From a checkpoint of a small mixture-of-experts model trained on Wikipedia: vocabulary 13090.
Below are experts of layer 5 (counted from 0) of a mixture-of-experts language model. Rows are named router (the router's row for the expert), down (a neuron's output weights, with its number) and show model dimensions 0-255. Each number is 500 + 50 x the weight over its row's rms, rounded and kept within 0 to 999. Numbers have three digits each.
Before each expert's rows: a language model's description of what the expert responds to. This comes from a sample of Wikipedia text that the model never trained on.

# expert 1
It responds to: Romance-language name fragments. Mid-word pieces inside French, Spanish, Portuguese or Romanian names and titles, such as Lou-v-re, Tél-é-v-isions, Álv-aro, B-istrițenii.
router:490553540541593525497476485494493474427591582439466434555607572532455495461500484529505494467468503547508440649475475423532500516414488535500510458575473483502521516443435582519502523534488563570487518446435418499647513554486404503484486484520495595495415554476459419475466476508437463541517569579506459436410383426454457471547532531502506516520529541478476428526508503504574402452415497404557468565494441436484417500384463514541481520437522521562490561489564531522483548476506558568409462516430528475449507451497463568511395457493442494509475513461516457461453481459574473494601567493450465504486506525499512493377515475558533509590502543495580479614524600537491393527556457530531500440528534544543458536474535529445450499614542587509552496555448498489526447608549456
down0:357562425535603466458510438540452505536528564481578556480525511532523485460518589433420522442469486455561453522483467473473532535452550506533565483460509523482503509482526391560398434526476598501466438473485499520524467549562505477573482542497530466453400507479506460508464418585548527556493493576450481494518491532474458469432502483507449510513459551619518478531488460486497442467533453482479462549493542545577496525560535570407530532564591609542524573539435531547479501486554605466544463587491390470483464450452557539501505512460457504500425372527558496433577561439564479524493538442496532582515522551452506576476651457395595510542480487465440476493540418494451499551504510375482499481389516497451412386502481459509467443481507498485479446499423490542505405494569410
down1:513534488546440461523455543509521414531455478399357504522589514545389489553402510433487481462480399500525569495529518568574476482425501500494508440506514593486436476407486593499496560559436542408498535508544508490491595470508504430488492532511550448533498536471447579455511533433470532470530547550583466534551556444531383525446460486464489417426531451487507453528512471475546536446528540516457497420526436467451518571511416510482394573423491495490560470428535543371482503506529589570566455452434602518490497508450515566550557479521525507451413446529499444378479413494443627504539522402491540511471532607518510596473538531442504527449474505485555479513470452540514478453473399474525478509437505472546596504466414509480576426438472530484574497505467613468529518493547499
down2:504539488409576507515459543474461487439469570454491596533547419499561456510531489426484453458532482507548430386552484468435417506517513346461377558569538530566514436571418540497533458485476486431538598488514505510481524580578436588479486486522475509467451512540562472501553487440404372427520458538527505498507534542567486567506490492491444405524433456452508424522506500521453504545439514471507560551589504459599488510508433536498478455486393510431597500439473492556437533478522589488521395547482425541456496506462490530478501512483488484552491512515554522568456556544444521442485493514505572432565451494496527420598583466499521560508508575475532438433358601438506498464545427494515426560485428436561519587513523534536522495494536486448499578472468533582427492547393498
down3:429476538452497498480509472525408470602543557412354411485450531554462455509473498486581439538606519403467468558524600555448516537460462521506497497548496508419507528601454490495563352541500524432537506505413567471448579498480437524499512503459470489537529570499502361488569395502405539499575468437514456520499500479484438471509473448486470526446417502464471585491448456543508545394644487463517482475546432608510468460546481511503549551551498507497567553434422504489466489466466465516482531499597477500472530463482541524502470437410498463466563515529439485539407536436443470595534483469544523499506446518549536432568437532525442388466394476534517611426531473490422538458560464529464481521506541488565416473483551562520481560458559464491480522447446534483493465570459574
down4:490479489456546489424498530496533538494613442460550483497494544524518481465513570450534545445495535472425502487509519461497516431467545472525450615434477484472397543523457577469505547472400454475436500511418533579449542541560507549527444659585546466508451510470500450493522479528454425550553497534585458467513463472531448485437473491435460463476501541517456609477500527494533480455442498484536511534467530617521514476500487536390620524467562467507523536534446536525469521574469535449445560532428488531398436448499540457397451580624547544547422475409557563501526530631554506433556489498508429572476404464502504504447428343471428522508483493447448467626547562602510425486529504423505567545528606460577457541508458487492491482544504547541437518464526493504517457492506559
down5:532510541493538579514458507489361498481434480574431469435575501548516514572512466492561469523481498443462544464580529489514495494506466523589523515483510515561481494508580489508564425553490541501434441442405487548414500585662593473504528497473415491512551443500519415427551494581530433556488537549447440460487495448563468564546464446480536448489504438486560470630502549508527544543557542479501491590558493446497500535566584518481440522454539466448571539433563478374540461472554477517462482404620554540529513510547571514444577447415495495499535504577522506410482507495509498531521507472443590580550538475475485470503500605540513582510512377525550530483489637491373514476566486552454525482544507533497487465543448531567454582498515501462430495503581395474545474476562569
down6:416475478348491468411479486492419484470522461490511454497542431528481391494561382477465563507579538511503456353480515565520543478535551501504535473540553448488488602517566481403576506591558578480500486496539517452532494500545554407420493592457452451489513469514514497577455524522500468440489405514480537614488547475406508521502533424480510519478466425445559510550505565490504516537468440550527435514529547498479600503527460469464575518449543662529508465538500600478571573564566594478508413472515508438498480483442458456538474595488481489547535556383555459537473469479475393483447475528521511467491517505525484524513509384501476515545524497616490494557585524489468661453466521517517556473481520588479564474459572464461492559462497542512563475496503509557440458484547413
down7:461547490503469436410481534445409515442428490571453490461509537395524539565451511413530470548429516512502581501456580407398469451529532591538505530436440451449462387505536593387554589499484602502412535510501498548609545438451577417675405506473498570520473640462552586486423470554461460494566456536467473527527525510575520549507423528523477506473556555438519475585616504570479480526508487471475578537562505517557518568587529441464513529472507550456521555514547501454498410516496545501467418453465480456471487519500555451441416468456489496495510541545487443517528473439486586496416500457485509539447514501499599467451460509495548510522566508438528512574479558596487564505497480589523567494546485461512551505411439512468484515559460459485553515556513517497423483487488466
down8:505405486426465545507535516425532363549456421434541491455478531612461495457559516427537521514516561529440528521530548498468666510443422522520516454477550487475424511515545541465457514474580474504457535493491494515473526386535594497539513524463452480377532484562483506489546594521643447587592430464565412460534535529552445473462535516520541456516500464561489517594507579516432572477557478496445511535489482465548499487464552552512516450484545531513494524460428545543489471452454519404601483542453532495489484537500376495511474483587520562481431504529452475492428604573552489449451528395508480508532455535380537458541439450606512607545517530532531555469452523411565481482418549517465509504485423450514597502514555474531462477482561517541386499499518538408494508454550520
down9:433517490625558478485549536574483543527549531591483459496549547446601496506511506523449553432581526574550565439540472497449520451512398596480449584418621539533455478484462557678593458548538473527510552445597518515533512487590503538487478519603541488574492475507558547529514492393507439569526438414473532545523453402517507506563506438546460476515522470453451490499447443530537487501508488459437537485565573521469494532567462559563369527402487510534489491432443505483483568555547593444459503511564496545498518493550462484532584490529464518540536514495491404449628483473428449501440494551578480502532534513465546449550482526490550502465566469526531514538446519494408540554605444532540510500467508569437461478502569560506409452470471433581438510433509429554488499503423539
down10:563444486513521512524490499550505467432482575573501555362542501558547533545483545454512510479501491550496537487471411508446498505492671504548477434540500479551448525486464503499417445548520524512507510488445572518454551520508487525547529458550500534510520513584610462531624455455520586486457540455483435420426512450537430428419586452537513471557499499473447454560526487547464537453497372537487581531522487496551475429401483524498451462519404523525568528446509527556492373493570485528648504485512576454500515473481460462477523496484488444506495604434514642517550541552525504486483545564474495454544574414516481405492410540391493538466473441386578421418528442420487461505497562494470474490544469450487534473451525427449558520450486593514535497565476511430447503620480494
down11:473426539488449419488535500600550543410502461523495494505464374455585423488423477539524562444580579422535480424464508512441394599499472400496469527411364486468507449531556497526502550618579411468588489480475490523496396571491527490500578521457479510509443464628533491587512478464512500558492478514523459515472580494527562507427563448498476562499444524472483544438477460503475536498437465498485511517508546524499595516481536536491534411557443489527481477473496423512511512510481561500481504514456556515474439456552528514394498557481507524527548506511444446600617447410473520508599427480349522521531610506456454570484508505401460492525423516545507484479524489469569471502433455446392520589529448523522540408519549566474521458474472526509462451592426438461494456454536527
down12:488423521482636456541443532512417481506519448530485459552465453513567456500554472599515529540495549422557535541471595447459543475459498447456508513508565453533515476495483580438527405462469507497472492506520426459406506458575517552540603537528383440494386534544500427436422518451429546462547509527498469529493528551456496447518524507478594519612511535536509477570401567402581500466539432460522477475523482491603493557423368502503352489370594504422520473432505554456481519438510510448571523464501562447535471478548438407483464443472422525449461494491473490592543517518473524464532463572558418518532438512545604547451488538468527502507478505545586431513525479464492497475495569593480514570487474462572524541520395539482590512493472514528527494520583553460546470552548531
down13:651444530496523465453439475610599520527489429582490568511539528489540493520431487521499488426447514492484516501443418427442528557540425586417401479516535550554486522591466521514576434522518450507568456516488443504543453488593443518515528487425563493460494515487527469432555516532668456583492536476607526543548482513534630575568566536539440483498493459583510467478565554547450453580588507535555426456489562499531505458474476568595432529461582492503532504524545577663459500489503474526473500501484548536522499466490453466459546509493502481538513476516408517507507594566483449396564494438525536432378515503503542595511486500506472539534481516495522498517430511426439586474423528505541595506442484503418450491551563498556548492489544563563521431527502499459553475583490507
down14:449438608554479524555398528394388451555524492531552477575521549509582454496518470529518496493464605500499495546468517502544525447499545530494567591546498440465628515553525468584441558554419520452540470509562558456554399565473480509470498551549532418572392434491535471490564525571521439531471453443602519477372457497417436423490496512549497455380459512466543520492509470553463499471455546502497442472472564487552438488422507481474532446467490461518500456496410536451525507472468438560510544494525483502454435588538404562465473477537424570604628544419547472461438539577538457519523478436499535492482486553487386478472489454507481505521493466477596498468572504496545460462505462513570467457510540480428351522465486609529398524455547508528564496495520523541425511471461485
down15:479412433421528575466465492497501509564522446535487561466559497522559476587502507476605579605507430619552457499585318550540598477552541488460503487521498482491483551535465528461553545458502570454509487545434448511530547673512404540505551520525457439509498556558512419492481460531498562556415448564574449569561400501474446472555508446528540414470539505410546514504484546493486447447497540478538546477449528521484506457519542492536556498444502434446537544424471494536575505488603540496394495551593538421422524517541576533427503552488497543549478444510560507544458457558511479471528421586524444554483491430481500494587490586496569507499432498527481556422482475515420476541571563551442475562481571489463552456516520455514441395522522522439538523475452510441478438508458576
down16:472509507455487474548487496436383476556463481477461503351478483443495524440503552462559518460585474566456432508494420572550503454538370514422503452600448408582527505501418469591511527574488472532511483459373471509594535458518409433467419547440565437558469473532546505499481483472460514522449591574483639484475435469596519446453476478571439509473480609543447469459551532551491410511460455489590482477447468517477498463423477480443428530397481548509477509507478466499544440546513565555470489480447447537589552458486537540539495520565443507601461518558504518410545486472447451470568499470442488475419447510495478463457554537531508574556544526519588477437611366445523446498449542472488500515598528527451532493515485516443536478502483439546435524516482594518486479440536529
down17:521496506498556515527479493512619459449584472437475406525460416454550486478491432555543541487487580480572443495447540500569515469552495497550584502581555531513448555528485470391494449460523510563499499490529445480440449460492539605435512522551400420484523537497517572482485588485573503566580556517495507489406652504442424565584530452473526447515587467547515461544533462539540517523485432514577424473485477380489428463456455499598469629581569503547572438498470482427510613529451454460487527481471532402531530508503431412535560499484513520463481497526452514402607504515484478556532456485538444489542443582425497525463556409502525442470532543535490476556528552516537487530608524515509542522496556578476556564542488496439509523573499457521518494424606580567531450577516449
down18:599416490526583468553475443451580496512468497481484528504614516612535502528530490420545392505536481524496485539505508502510496499556517411365608396488519568564560476553523470406557568489638417497530536491479502479509444345445494500490475421524474482451435472506570491492556511469482504541461515470451439522412417505498468455490521476457505430546532540511380468541553619452431456456547428489473502522422529427467446619451474574542525446436531524461524465427512519496601561423498541391473518505486534451508470466521487636506440430445453433523449511521538487471465497500530485475493529511509413549463450510387525540502517543486467438518429536482444524501434454394507551545569526456605448436529575515508521528554509516463519517508439532459507456528494573480487552517458452
down19:550610497484492624509515541524457531533528463507540531472544624513378508522495482557624487451578446448541599456599502486489568479451507516538550556483441450542534500374459496496563482518498513505523549467444501437604518552523405510428489531520540509504580510528499469466541514485522495445551475650504493481414517499470537538565509537492537488575534555506511487501493466398511568475519507504522471488537499429565478490517511457602504457512461376513495520570493572542435506495458525530536442545540515486494528491501528461578522575453429561470571521498529669413483501495393401496550461521516569478559463445444485545465506462278598450462468514508484426531480420523475462468532430563454516546490496558514470441507486540499490545413458523416462468490459520526496451577498451
down20:458571467418376514464566471514542530588548487484540553521483586493388548517578524536595489555496442422493509520417467405420525445555539501551455526536528540449433457536539515476576445478438467551475503574492524540431495534427497516477482545516528452424452452489465592536410445506483483460458499567510441441449412477616502498483352435471476578591609450495536497475509515473514464483391526437427558442526532472514544495497391559503532456510509550518533506562627536511470483475500504451511527469483419487495500502484510439542465466523435505543447548540471515606451399468403614509460538431526504525462511487513443527478500581453420546518524516434478537542482520574504509499462494437544530536510537523426571521607509454511568400595543480429437467479545397564538461495459500
down21:464536514598481496507551585405533497468498538496505495491544463482504558525576456504416476541601516447506498547545422515520504500492472462486493453472593418469595537530511494504557538544485489529488401478462554566557495503585460471572521463450513501391562476535511538503503572433523493467554485459555499445436557510532493565477499509511473522461438578467583480529551570511429360454478562570467536406473496495408511489405493458535535472445560446471505538458486548352553392437557524534550507492519465515438572468488602555526512521485467487516416687497416517511533446594420520483501529469508449496527448514520509464618549524479482575369492478548493520494512579423580469458432449543466572513425466522467428465445481454521608432476489531561428565502504500473578444469509545
down22:444449489455450464529481586526541585547525464449441453568456546476408525444550459475574554473444595460575533440476495543536529467531548459445595462528502505456558520521589480494512551532465607525561542528441382478455490517488537498516547548542548435451524602398496503534506414449395477478437440496499564505459494517552519465527427518435502581495439493448460408429448476490482551465579481494474450439433529484448556551441510532452434454525561503540503583493464477481549479533528437489590549523440603501488387554402465504513449471555545450340449451425457518557532490414486464597466449516543493521477575469408434500529392507452482476506558571537468605437557570506492502423410460534473541492584570550453509511483453457452545459518554449500517491500493525472464458546485434
down23:471554498589493572464505403467539408464572513427565427451496578397508494449479486550553490596505486463499596576492457476514511501440514398499543491488509533439368497445472425541486519474434456477508462513566412466554489473558389488482466457470491522627484504434483491401547464526442536586505523491398502459557468549514473539489598519513451521570584413496455488528416382482481473529387506415517544467420559445454530535398501490460444501603496495500515553509552473515533430438531541400580517551477545521538576468507466545429548567477488407471573494472487449502410538520490525594439505521458500535556589514413515490437547559558447526468539464507461480557439503520544492498568523510459473474533606530496501550464434500591520480523453508519489437595541516503445414548501508
down24:411492584552479584542525507533418485639468593480503501506476447549522450549532469418506541516467468554517485489567519538568496571408446563534510542516499515482512511468490473556502412557470425552366453528468485536550557431453581455468471475384483466442466420466514529555476494456475507482566494551488486483548499529432534551477475640460408533476539485491424520417451531533573486551465541545500501410511538600458484574487496525511515471451492410479570402469529474435477509504548471548509457444487526545480313476570496442594606401475522460503550418573518488494552540475555469516527573435455530510556522443557502487549374462509476467475545513518469554473501408483433460585521413543576482525472468543518521467415543457473488446508544527533516501555490546428432467477389504
down25:517480453562522506492505407488425554516457584554555478578553456434498417437462586503432492505545467499530520466437431417539610540494476518533570568489481449480487525486533521541547473549466544513488591518539433502417486490515475591522533402538497524424563509544539457558454549512651471518509523521543491483517482534418427508480491410480525572571598394568429460481536537561492488431509475503484461520460577527542471513497432529523528467552514441409616496484519494461541463510477505470434411475591461491492577539455511521565353456497496572644449525459473541506537519543496505561517503459522514468401499473599558544534550515470432542483520508520505560452446600508437519499511473496531545421512502588489491558402433478489501526500468540471537573504527318410528542490407510